{"n_layer": 12, "router_z_loss": 0.001, "lr_router": 0.00112, "head_dim": 64, "qk_norm": false, "tie_embeddings": true, "init_std_qkv": 0.0174, "init_std_o": 0.00355, "init_std_up": 0.0174, "optimizer": "soap_variant", "lr_mult_qkv": 0.7, "schedule": "wsd", "doc_mask": true}
Below are experts of layer 7 (counted from 0) of a mixture-of-experts language model. Rows are named router (the router's row for the expert), up (a neuron's input weights, with its number), down (a neuron's output weights, with its number) and show model dimensions 0-127. Each number is 500 + 40 x the weight over its row's rms, rounded and kept within 0 to 999. Numbers have three digits each.
After each expert's rows: a language model's description of what the expert responds to; "comes before" lists some tokens at least twice as common just after its tokens as in all text. This comes from a sample of Wikipedia text that the model never trained on. Tokens count by the router's weight.

# expert 3
router:519492482502490511452486499453493454522512586455404492516544429434512512496546534484473515489546493495443409573503449484466525540548450534529493511524571514516436543540557483489469492497522483573440524467504448492491482496543435484475474488568506487488433493419428453500418435510476510540521508463459523471531464528531491506461597459498547489462530523527400544564523538528493538557478
up1:514520467543463461508486478473451471540471477489538533511470551476508473500489554510503524491422563565478490617452506461516462474594451500581526550480475534525445484544468537533503544599536493544436404536498461473539505480490435500449498533486463542467486487475507534517548456502433511484534422460511440463515541445476512464515475507474512498496565463460480504581448488433490581527451
down1:517471462520514513546487484548428477482516468478503491533497607547496523518507488554449482487421469530427475529497592464550503540509557525539436508462573524428453478516499443525532507469436469524448531502477463483508509595604470497499539487460485506502472552486463532472509434533433504514471542510452487504508509405493481472520471453507513550590518501422525575490562474520525563462484
up2:537488492532449461479500500503484539437553512478471460572480495501474498511614501499489536510537529496496423486537485451454563559497443524405553537516517433500474552618531466464530508506479452516472531471505516513506599512481506442495466473456472460436503440418408511508458485517515477527452499490596463442543527534536527515516509474534473525494540438474460513502533509423482520566526
down2:499495469543553520457486505494492498499524538489548505515567469569530501466504449537485500461432578545583515474541456447551528447476494454552483530523480481594521508440554538561484566510489543515516504448482462410444445525543498458514506477562508514437500536550467469490567488517412466492451527491544484475456443543470450505531478480435505440443571522415500446501538515549525452476510
up3:512558423516583439541536504492483478477566423491445503581518509554550567505556561568489532576486526471519534569513435519494487504459544559495479504412474532504502557514521464468494537433493472544481514498522503508505473490437470532495457525524490387501472532417499521489548454534523466522453601533517549387481506531491456527497527522474459477540487499482485476486474479550514492499543
down3:509526484472494498573556510550455430472527488474481479506520444531465487516445492517529479414498477491478539534450513445512539483457518543490519463424504543490511571536557542542503544502508572537521483459529529473529504443506465478459494499537479498532419531412486494536497569527576542521511488410563507418491577562590456538410513521515529509564491442435520468443519502509449497474534
up4:490542545544442492464454507477528519544518515462480498474499445473487490582563485484480560502594485522501481518475490430475535553518432393591488518567521443494472554579588493520500528488443422496501559496563538495497567540529545484520499525529482478469487488493421571434399462469503521529531465533505485452515492541530536495567479525512452502481444516470519567453481486528477477509500
down4:552505515511490529492485505515424594479450502468530514477536492520514497471482503511464512466550545439505444465468455447496523485514437481499529445542459416459474495398504532485513553543536522499487525459517542455517556530480451503524477499491516547508471462592478513538379528511408422457547524508481528493472518456513462560502503400475499472451518535575484545518455442527525548586470
up5:498520539489551506416484536457483462508508558528409535462521484476572484494523404508465476541591537525513467490506460498401494551535483552550533498607483498575461502505537490478471527468502570516468463465508525572494501514582450481528495449498493536501515531547507468494442427546520533438535535565478535470550541484516439514532480535494565484444451521514429463440543512488526495486465
down5:479505461537521564445499482481478489479423508491489445526512554483441503499466523481518557485471480490525527524456437472610513390489523462548513508417496482443536504515467510399499497532494448535460533474581558453544514429505520507431540514473456449515492482501542447512503537495533529509491462440508488535453509503519545527453559478483466462506534413531532561542478434557486598533546
Commas, and, but, while and closing parentheses that end a phrase in running prose, such as Baltimore, ... or 1983), ....
comes before: " and", " the", " he", " which", " a", " but"

# expert 15
router:466503460539521396486501476475498501601494462478513496520535571423448459488513520477443496506471422504559517537484535433494516490547496551529438482504484517483509562610549493502471474449468524498490522518509545525532571534409522506509525489528497380499560507461614539476491403489507501522475497482507528507550499571497537535489458495490475497501530528495541478427589522511476529516515
up1:530505495529563485482494565453508423589458529496534488495489538495488484506466474494519512537494441465573520427437491494510461455512513569545565547459497496535456439531550511517476446439411557548503515530499525475463526449509471475507457536472486471449472494509540482457417560555496550450541474421491411523457501546484507530468491521442382511498475495442526470562479548546493497491557
down1:469529495491545489498483531534543551516552559441422459556530475486518532467585556492468497490459536479527505487539522522436477524450487465421505492436550495468467460496522482479532606465506524494567481469515554424536491535564557539435531478498492454540493524544412486514499547525490499451553535521551522444495509512537465510491487425562496522418498442536555523450579586519472521469484
up2:419520428500481537523496562583513478521496474554485553447453468580495561514577505516528473530498500502411455528455577535490461541474501532541478478505481509489455555525421442465535482486478447557552491538454492492477532495490505464437485527474528459472542582478543556476528501505533498534499452496531452476493517496491526541513491529472558442480554415486418538484564589509414524474522
down2:543451505453542489501514445484511521498527436526551422492431508526529472566358522524485466546528475518532485456544472485523458565486486583504515519623484519482459536565482487488465522567552475545535495536528546497490512454495492470450466541473507467475513490536470469515464514480444546520511484514510499493418551447532574440544555474478538531510488518582490483497448536489429508587484
up3:421514496505444483555516554474582502581524478496532560496510444474558447525491570396531514477482486483488539573560498572518506465493493532505495451479484485533487572528548511471556465425544509473491479433510526501461507486460568528488505502508472427458505471499459471489453516392453484484495461519507454518489494593474533457491466540545475507470473438581586525429465547504478499490522
down3:518554492530436470476471534553492494520543514521550462511528432465523503533511477518499513461472501547438545455527487474545470458495543458510578451454523447524557491443513498542449457506518433591436506521517564485544416549442523550508499530484485579433402536475514448554534507518453471473531491561463496509474553508485447561566533529529541482495470552488507446492498415511531555461559
up4:535459475544489418576523517478534485482460576486509445521482510433609465488466543529497480495438482484469473545473567430562536516570501557571564499493511463520497498433529458501479407486496569533497561509498484448557481488507577539520487454534409462539450502493566472519469510487424441492475488470560438527485508522471476569479503499490513562529496485517450500576487506503527536488514
down4:500482482464567452514476437448506429586537492547561524549511418461448562546495499532453548497521588500556468531519504565493489517470449496474465465561460465514459539534569558527568524485476484475423496501453453558483544470507496438543520509535459478491472485465540509465535504485496469484512593533490442615455503510581513528492555525438501473479502511494478514496485528560424490483514
up5:445540405529473434518472507492565515571454552483528487540511494524499517503551490579486497516494490454595506517488560494485500524520546550473504541552469491550488542531454544447475472489447571500521536502517577545528503414466545486462530492477442450396464468483513484502529499505459482497496507490488496550513543608494475615521518505534414548432507544585487495442492514488500509509508
down5:534513509526544457490460544472525530486497452482501480437550540527538489446512521516492514471507487515462497546510490528514509461439508447485524545497482467436519540522454490564534481489588536438433562508461502484580477626543528485488478519513447493535502561521516411648535490425499432499541490514441519556498453491468521439455448443505512471512523485528533488510514568505566536444475
Verb suffixes completing past and progressive forms, plus common verbs and object pronouns, such as pra-ised, ple-ased, used, it, him.
comes before: " to", " by", " in", " the", " as", " a"

# expert 7
router:537549506547519475512525465532517486467490465426453511505468514481469462528542498543467463497498538525524497509551493521475475531514478537473477502522421557527416514497501437446497487497589521505502493436497606496479617496614542407515480487511508472474436492475526490510471413501461572528486556579498500462459476450525593463456481486551491541517419494503498486499564531506454534459471
up0:508506381464490512529544495447453474475503476464542493527583447431459457470426495471462511573501496448498485478511455552439508529516492487487555448483504519490472529509530524437488508487554513490482540462495507515547523471460536472550507508486522496431503554432530450527518505506473514458564556555572509502545543455459514470442547581494472541511507532499488490502496491576512378368511
down0:595506507489500528586574520482520567536534502504538524442536537522493535554461479486494537506497479592497493543398577503487487508530462455538439466522609511559514471380512445536509538465583514438530461506512523532525507517468528493497500509540508511491474513513515417549524487562549504509524458495508512535558478506441464449541466469503511509503429421509426524504534532462548493528491
up1:481571473486475467486484441508439559495461538467484474526567508522500473505501465543593544497447541465501463596489475426447496484513523557535485480513457482459457517483512498562515517554550566517471483536550540526526557491492450508502472448490451550463507529466463521513547488528477548574487540447447527557613505466506516453443508453424508468459472429540518440471450501425427481524478
down1:516496502483453405508491465559408438546576451503503437510447557521450490502519428564531533507506542549524428552438417490553500468478518504432532523464542513477542507553501487466483504479498446502443504585503538513531452462463557461484534465499515485532478541487490548511436437479460553461492547517520459458522520496556461543447546492503502551534510498558514550465572534561514564547484
up2:551551485610523534475468513494494457451487446465541504519491472522480573545581397503527503428464500551490488509531444527503580476445510512500529576502505464522493507483524435590520518527593528434484433450541476475490536475434524537512433442485492569506478512543499535467505412509543514489472508575531507530460485489489514469503521537456523519464471458565584504519488558514476533529508
down2:535512539446469483521515445512417518507505482491491478475473546526502386501489488591520417453471523523603505526391452495495448502459446498481518487468469553451431503503498440469537524486480520560539461524456587481530472461501535479497513502495489455490517501526504551517523558441461493478475508547515546545459574524506476480572520484495456497545491466525577486481407453518425429525531
up3:458452545494483503543505518528557464458468536493482524514520522428488477510440533459485518506449568520474541500457469470528486534478520481597510419537466591522457496526471511409578546445516547489464547528513484539584529511550542436446452536445518510535559528547497453403471527543559492486495534512440497528464553548467454504461521499563473518512498457468500425422531544539524516477502
down3:509575522522473477529542497532478503464535387509508494483445456540428589481452506580563530479446438488532500537520460509472531529526510493507465470543457453518512461461463532491411468529482525428479432544464461493525554429519489484515534497499470551493525425475561472504435537491405496462489525590548552463493467505476443505526507470494498511495541469543427509527433423541482487530518
up4:508491414516500412491477493456490562443493524479518470496496551570463545495519478566475432470580493547520522543496362517513443522528504539475522495523513519522472466534462515493452490473513513473519489430489520445425466456429522466464472498517567448461446551480466481531479531538502467485520526560521510499555467553485408458532526554512509524538555485403501464497478496560558473419505
down4:482541471485519522520480483536560518507504433482500562488515571471572530491511539476567582521459471481507441457489537495515465491467418460468491493504401537475442510529554565515485464503503475575483491570580531520466457459433540522566528498531487455407558500439496454482570533464479495430500518441495484509551502495569495474429484556499480521474515487548433521408494480520468471538519
Pipe characters between cells in results, election and statistics tables, plus semicolons, colons and dashes in list-like data.
comes before: " ", " —", " +", "|", " \"", " N"

# expert 5
router:576478468454509468482530520495482469536467546505583488518467454482482480494636405540476473527463528487520474510576561500497526514574477486485540471497562541564450523472474489460547487468524540402551523475505559478437537497578482508520489510571527530499514407454544539492463484571472511581516534550440507600478476477498527500518516444514479496522466499521499541443529497487477532524475
up4:496501528497425476484443463482494491524513437450507465533547474446466539513528512542540467537487559587434497572506473495500542460529513488437526445466460517531494533499532474445495510442467486461525536456518452432436457417482453540480517487493506503514491452470464476507486482575518470456520469571508514537557475597542542421614453517524495452494462511514497483400563546547510479553528
down4:567405517477512572416504492523488492513473471478442546475501504554485481424496509553552537552559543539522480524533499474508640496566494444446451501493494434474554543468480454515528406607529534519454461484503491509472475497472467536499535561525480551480521489463476487518439500546509447580538487512556530558459532545464514507484464450447537526540507490531485546507508501522508436495488
up5:470485516420426525471481480525567525491518540476524465460512512590508540560453546513521505527478503481473430491454443501524417524559455476510477469456488461479508505542563466483469480452549547522450491528493433481501529401489405524509490474508516455465435523485540492466552461545551448573541559479496529522473518526431546492495553504451408473541520526493536451518459487500464523467395
down5:512467463489500517508470461502529498492463527415537497477516506523423503553586422471526554598409472572474525556510526441486512448455504449449584518467527531518456483563542532532480494440494555566529447532544499545555502481461506475429501509501514505518493515500517536549490471570460556484510467477521529517483493462435558511437565552522420457549467495546491526528566467528513498507565
up6:538452523483452507466562477507495497490568484486568511446507465505454529565503493562490572519435478453581513466563484464555559532548436476445520472499491444557508517510462494481437509548514569513516546472516543444499470460434485535522527502523492474543388431455427538472466509515392546531539586580538481521479490497482467464537570543528510513518512442525486496496518521490520528464493
down6:514503524406475520489488421537453539461530508520501429475575428494525539518527411482498515476479509532499465480485522482491480544433514488538528536466537512433504490471583548466483526481501590520481474541482508579489541444514458505508409459439504408483508510505504571532490489478485504405585527403455478538522573427532535520518466495470538505551500465530475466492489474466517442470531
up7:470536460506503414458501543471473530455486417454463459493504454428505502534489411529503529564483507485434428456401585492433500511511507496495561456553461502560496461569525461481514444508528543506553504527495451461493543582509504535473463553513428588494538493505461480481590558530490502469467496485468462465551500512561560528490421512477520572484502486503527499496506430489482521516496
down7:530445471586529520472453560455480483445519481462519568495463553478486561518438561414432504479542468419511471512549517473465502520486479524553489544464524438448565466544457479433528533479564413452546604472550465471507470529451576486508519503488441472465488443487512512480498443507478474474429550435496479498503480515504484502511542508512522482497506553502496542517506421525519597518525
up8:463447523518539439486573547519464535537458578415456545499499516574441493449525486563489492446425488545533528501495450457515523515520558497445545537479536467523563566586524444512511479548506469514504478535497478538539489474495549417516534512539443575503515431468470556405490501532486488479479515512510492524510495555486478536460522430534466429474453489561429525519536510550508477538438
down8:407496494493493458529501494473488529458490442519472540522497493490440465494448471572487476504475548552502490453503492541456553481494483492517513444431490516527476522435503484567623541555596548573565444473441556530432474601453482546494559513469520581543498482525503549481491454551515454464480457530521467564481455527535453446448474527517518512504500494500460515490446540478463443492526
Paragraph and line breaks after periods, opening parentheses and quotes, heading markers, and first pieces of infobox words like Pro(duced).
comes before: "-", "|", "==", "The", "===", "In"

# expert 12
router:550485473467528505451532511443482469561462532493586474496450454468477501490624402499466477509455539461478495511568538487500517512579520536496538456522568547543456550490500497509558486463544510411539534462517581466451546516544489453514491502540525517485512401472568548496449488566489517573535526527436511588481443478485537490508532435501489525531483489498509536450546516500455516510477
up3:494516490428557581543509515595465466528452495510437497511490439526458519526463511470508518513489462514501455528493516514363538521460465510503540437469530610467497512477503501531512542477551397511520526477486503417481546452505544523471507501464528478490483571475557512480494539422488494514527416584515495511513464437501543429530527488548471483531530525458563533504498476428524436525467
down3:536452481529514479570469488510447538402499477461435485539522521581521580537519507546447491474486524468525562483535520512541468555502488429478492506538527586446554486476520561470512541490460493554587450448424535533518519439489482466429514488463514497503551505468478496476535544527502430507464476526600485431438432550527535531467454570492529511479503503455499518458478445542507442490523
up4:538449456520515550398545584523494517535484567493518447502431549413492535450579525508428533449505461502554430516550526492542496515586503547464501484479489527584500431485503569529478455550466540473485543449448548474575544459519475512475506478515541453491489563530476580463446484536530528542494521476482489516513475448499510541564505435531498466520482472497490560473488527520509524438541
down4:505507490516547516412533535483511516423558537491482481519457550451568490518482499519474526508528545479460507571519577553497427566480481490463488473486515471500523507545447531460482415443510549560511452447532494479539464509553439533518481489553472474459525465563506403597470489469448518486426517505444484507507496438528530470495459501563478407475590502496470506514526560529569532448502
up5:503458518494503467427525503456477435504501446511469503601511462457449554479434526530470500499492465445486458504515486544499461474471450460538517450517401538569429572534507503474560550414562462519451487489504502503467483507519523524499543519468450437492488396439501453473546561500489555520497480442408477481467552469521460455512468491473545448547571500488501515543504548544460544537464
down5:529527444516413513515432494488495473461589478463515556568599508519473486529486461476463490520495412457495480465422466540487529508489518443573523521389534445561436397510519459470524481446547496525448529427475478507513525547530544504422526499535475556500481478417501490537508462514421535539478499488479456492514467477517516525511477488546455530573503481514515521463495530501547505566493
up6:481592460516461464513510489528458457514486506535426487507496553456476536488517471418503546452511419610454528477468498582482452516555528451462477494433500506548455467576495474493506454524494499579466528498471480514454492534540520435475506529517503517484482565524536529476506458359495543450456491546539478559458517484397502496548543519450513502512471534513483513554560474502466518528544
down6:479508505469497466554531443491500535456467456531499535497525482506564521472500489460470508459473497478532468415489469426535464538604482516465479473502451512539540503500475459498454512508481420542522449615463483498599488476477571547460567498530529541455444496438471563543401443510489558503489506423537455506491522512489511491537493516395545494505434517484516474538508514560569539463505
up7:528545543499450461416567543472536454596526479495499513431508443555484528534498494520428449483530544507531538486482510532501554468470544460503517437495480417487506460535558524526451490400529577547490445481516431457493577515572470482444622514492451514470536492482517511562536499491541522500575461476514423469523516476456524520518538496484452486536517525565526490475528482519560509510499
down7:475564512531451481542510490464402531472453501500496522522474467443405533461459492455526369520521556503528451501507458547452494501534485558522459572468533549503510524535492522453509488528468460483534517552441456553530457452462548530595449489487520465470490537539503484487485496477546471465542491538453457469494539525448449445575477443609467491438493492488529521495427465503455494466489
Prepositions and articles in running prose, such as in, of, from, during, after, often right after a verb or noun.
comes before: " the", " a", " his", " an", " their", " this"

# expert 9
router:559497471483501464471507501511483470561470528492588474505448448489483458485629403486480478521470542487465464511557531458491480519568525486484582471492585563562466523483475504501511473472524532437531506480509544483427535483625475476529494501558522520468520426443547514484480498552472521580517490545417491593494445476478546491506517456500478514548459491536501533450540521505466522474481
up4:514464464507476407454493482493553514509437449471495457418459535492449505512479470488501518532555502483411506466544491602439503549527463477434456469521484524461504523501531486536509537541516464502452364523475499483425443518505488509500541480522496484461579439460510502524497485430478451520463472532588525568576533552477501526498512443459516538482458474512519543441494485459493601499480
down4:477520412573518494429452432452560589523520469442540460477440536442530583548472468564487498491498467500489504502486434485456538563502471469463495437519448434495503479530509449543479568473466445487494506454502479553470491470574485494507478481491517589505576472447543533489434435529494537516472512547475498510521420561490516487503415461462488471487548486452494495431532519521524451480482
up5:479530489546565437416522483476466512401449544469489455480504453521501534510457502538470437546459504541450455542492502509510564486491506545482506503474544605516446534483462515506496455462400573483524480428427450464552502442401539541581495489515525493443515454510498486465461506541589462483444491465503477562515511552436519452543516517468512548491486528487500484457495480436515513472482
down5:491432475467555493472541495415458527506511470512477542470452487462453410427468553519472546406470465570527528475472539506529456524474524489461466500446469514483531480502520520469491522463536433467459549504556541510405507555442574529511455512520493531481465517493423503515531539512436431546529479506503592513516529466466496479529513476590457521514451471497544490389544513476534490506437
up6:428488511477536505525498446507515527511502519514534462502591464528478533572551488568522496540571557500399518503574462492439519521541494480497478451513510525552489503548514533520457467504470482471546423455422430523470496461491472551479461516462534440463549474438519477510463548496492476518547515532424460616524516480491527487497462545429547482583462432576511491509544559496463465481496
down6:506459509491480495555486522448499426481500566489529498613461469526495551485477566485498495474517529483548529583581476536483592488558465493473572528539543519454460475526497542534498516451494511498541506504497524598387468438523508431511529486437492470543520532487532501458450460500513553413520487481500577484467553487473526522453501512504473562495493580506565555480502473447434503470524
up7:443543514542572493532512515584395498503466454502493459483530513570415548565459502455470489499552499497464474519504487479587476586473460467528514535516537511518499471509523499543453517494468482500478532472353449481498506531499546469495508494471551458423477530469501567535488494496513504545594464560450487474533500404449520471517507502488530527552435491490531503574498543475485514472560
down7:446505581410520494550536526467554534515548443487520451505485534535581553533505528589448496500585450523586559561451515555487459438484515505495448528508478491449466506524474522545525526499457538476463508528504459515502504530589534517583503480502477523455514530469488457509509498527470416550439461509521482462532521532467450503493498380467445572507484512476546548533450521539518504483532
up8:475488442553470508508491399543469505533497571521387498515423506527464472522519464533554507516504503491456487564475552566470407542536501539511493517538488490534573479543449425499477497597518568513464528560515464473554547522437510485441530528462502494497511529443523476442475540495437519544478449526459488535471533483436524493465459599490528531529449546502470472507486496450465467525559
down8:505468484492510534486556575547501509501509453504389443484451504534459534553500531538513506495545464511538498520490528478460546499489523455463479461459474483547501493445433444483524527485468518524446465498567493516547380485481548564513520455523499522495493389512541506539494531587491515429528489471424505510449531496486433519510473511501481459527570599428477513522565501546473509515394
Single digits, number pieces and hyphens inside measurements, scores, years and chemical names, such as 9.9 mm, 1–3, 2-Methyl-3.
comes before: " |", ".", "–", ";", "%", " |\n"

# expert 1
router:501491437489513516475510500510501499528466500505481524426497556547481461501466504426468494513394472569559497518473564617498464485500537555525515466474486551529559462546545494516435509538461487528441496472497485499524503519538521473517505500392530479456494442489468548493442489506475513530531429420525500558551499484517485569574528415527485540511569427582493497557460546425525483499522
up1:503580424466528472458531463438556493552495525544444525477505510489465570529513526485431558525472515469566523550491555458505507520502551467416507480487475546500487469518503535473457523566560497537434508498527481466466499543584503523499527490446490492565500497417419522486449483487546515531561485573488466520448464475517585498511516480436378480474534448469591518496479515502505538493555
down1:498500515410515508519457459538511479486480572470439542549519534487537455458529493527440516514481436508515552493531507567545534513518528631472542540433532522456433522485483492501437468522526534478471544476421404538488502543495472534442488494450472442554480417469531508563432415473515587484473481445481486504516501490510464479553541485457540431499550493497537502479519546452506501518447
up2:537490411492438496473510420486514518558470487513442527477528531474427442513474512511429490478460515456504551487451424542449541500495455483480591508487489507554502466538471511507470521560500468523471420455476581494539456466466489464558535528518509516528507467492414489459557535502488535490530537380515543580545460532494541461550517552496460557497524515511558523441507428436448500514484
down2:592473523494518484532520507526467471410531527498508483486523470495505492393451516489438481456538488535517477503512596471522498538406458575501473500533548471479534609481520543412563470483502482559514514543556516531473523550437472467482537447563507526490498546574543503564482540521495532553499495503555536503518487507456482513457452451516441441473439506497531407457517530482522482545463
up3:468557481462498436498488484488481558551446433466438477514453518473475545434489454477496403486523499470481531440561601471568429506478507574534446475507443514438501495498538544500470538585464432514462489490514517454559483545556557513467496496532489524477480510472514520530490503470531446495571509507522553461475522466506476498515493468491434486533485499537497487477510505446673508496527
down3:585543480563500466482519405453484483493530503505467509516496489489483538481508500500541475480504440589464527538442514494493551523454472496490531533440471538494512514523532509440509451446480530497508519519472424488524510512573535560361480504558502453513519468457495495436535520467432490500563481471513377494495425472456493551448383510474458462449491535511513468486460510530476491532570
up4:516524493510489509542390479553472548488412522535491462560483516467497516524478510500493444510547511544548500509537500570457593394464561484536460510492454503495424462512555540465460473537480486479470527421410438467511433493444525483477494500502489509476534498451539490484495456489501531562460450507509525498494504457520576489383506556501604518465573520522520540513490549484536488516470
down4:513455543500482479515510521567447547493430546479566485499517494415452502550518479523473563478509473475555567450548468565468512496499429516558458473493444510461519436490457510453460487533565455523460524497494517503495533560439550427566472516453431530487461496468494489414503532511532453507534535556473544445457558497451496456517441483548590527513487493467454493569537520568434447509512
up5:577475503511524556464505448610563550554487535498497527523540459545509534485471530501504489514512513434511510593468523476491497561523542463529511504535450484494539513525480500493479494526516477459485507475511409466596503409528506480483489531422475436445506490572472599495530583571532520468468516503447430484459468499501546532472579511523480473500467451422528514553496496506571564479502
down5:501480479449541492497513488558599511426490581546488557496479493528505462485424529523474510554479445473505491573385530515560451479551422510500504536521487530489502474516524472520448522428521488529482499520452477539466456533493443541485486485452475530496513542540513547587570571476558489529562519458496438444503515521601506509531449517462495520570514510469528564550533529507528439497444
Nouns, ordinals and word-final pieces in sports biographies and infoboxes, such as first, two, career, third-string, fullback, basketball.
comes before: " of", "==\n", "\n", " in", "s", " and"

# expert 11
router:489517494387486533530442538458441477477511502474468467514477548506463504526480436483515482513525461489490425491468466543510423470566497493633545484510456443512516429475557497521533466472537520457503513488479515490492475545525501436439565491483521532436494571518444514512517547578521562452546527535504505476462507589522548511526553592503443512529516446437485550526497538470579523490512
up1:562521489486554512456456475495556569483485455517461437499474478470534495482516548518519502568443507472436421496524486506526484517450548567500578442446522442478552479436526487534523478512494451444540521555454490519422497505567564395518495510497530459505518522506506532505491499494481531456486553528565478492531577469484563489547484513548453518542573469379495522517504511489498567498412
down1:495415485486599556497475463543568470485521410481530502528469521474524472542463498460465562479513547480472574500519479453498553486485427480515464475492523491519507484455468460478529519534458444490460496557489525514472524471466536500450426553518420512483502482490551461521441443513449492539478562486523551534512583476482540457434481475566445462447494516483561541579458534420543556548444
up2:554500459510505496504464448525498456441484450470480503478503512456522522496441613482521518345477479559473456546522477498508496530525486502464484530455467507518527473516556465485548555496447544503464513457409494467511561497521551475547459499518523476556501574484473591552528481493499526533529498486443503450483516512525523487540564475412539526552539443467530544547500467481546559436411
down2:480526410581518464542463525542550472414549524487478482508491533545510500491469488474510566494525473481567467496476515486535493572448445518439481586539466510519511478505495502457454450580511517503534470508475515501433505500565530477488491511540460491447529379502487542464452567499544454445436525504462508528548531460532519479470525527477509567485469548416562534566512529500605488505551
up3:467596540462496580485525503488481571526501554474549507388466522481515493518530523495458495510554524509500472545510472480505428535448517542452480459472475462502489487503595465470536470493494527447491538480474500568550524458546449556516558524514539537503395430499452488483563557519522546486464481522519522464443491527516529496369512501578519494530506451470509443509553540505480520509587
down3:416470542562466467481571492529513527520480533498523455472501488452485406506552521481462550481501460564466498520562447467467551506531504455483473479577543542507498524492490495480474525518404472449454551446449500447486467556393446554510537509428483487530475547541407579532521524503472478429544474427497528452473521489525540469467524502529555438503480554504522489556508515491424504492514
up4:494556579465552454491509565469499476464487595448500473483456439436503505441585475503551512531546571464474518526513514511497476464492460497507509445369429515451532470547486528483551499488467441513512494529489498477496494510476472480417551484568463524454467464519536524445492480443483542450483555519507505586539495546543518525551471472522482536472531555443467585467499451500540580505504
down4:487503474504481481552524478525555442483482471506503443488486477462483455438579451536507488527519540462525459595529446512510519435539435426562476538491447424521492536489521605475427444524519501568440467531514469520446499490447534534501541525526486550440432475448524532495542498449498493455536538528443459563592452530528496516528464514488481483489557490404506462491516422521521509472495
up5:542565561431519502540507467536506568485485498517487419477521448523518485557489481449434604499480429489533538440511544494473518486526520496600516515496535532542482461522557540450549515496499525506422458475498494451469535497464543437505446550465541565408442487462486505439505576517563474529524485530478463503548529493493457515561512516512480551562454468423570477513492468531507522561535
down5:509516482508565438514512517515543506546543528563549460566508547563532422463501528525515485506504547493537515581460555423481524511489539539450487445440543502531491478484465525517492450498528493464506585486558592466524497479451450534481535478523415441460530548536488508518581457546538598461418514450551463491502519528491490571512454501454502449530433477480460490472492476575460517501492
Bare space tokens right before a number in tables, demographics and dates, such as between 18 and 24, on 30 November 1995.
comes before: "1", "201", "0", "200", "2", "202"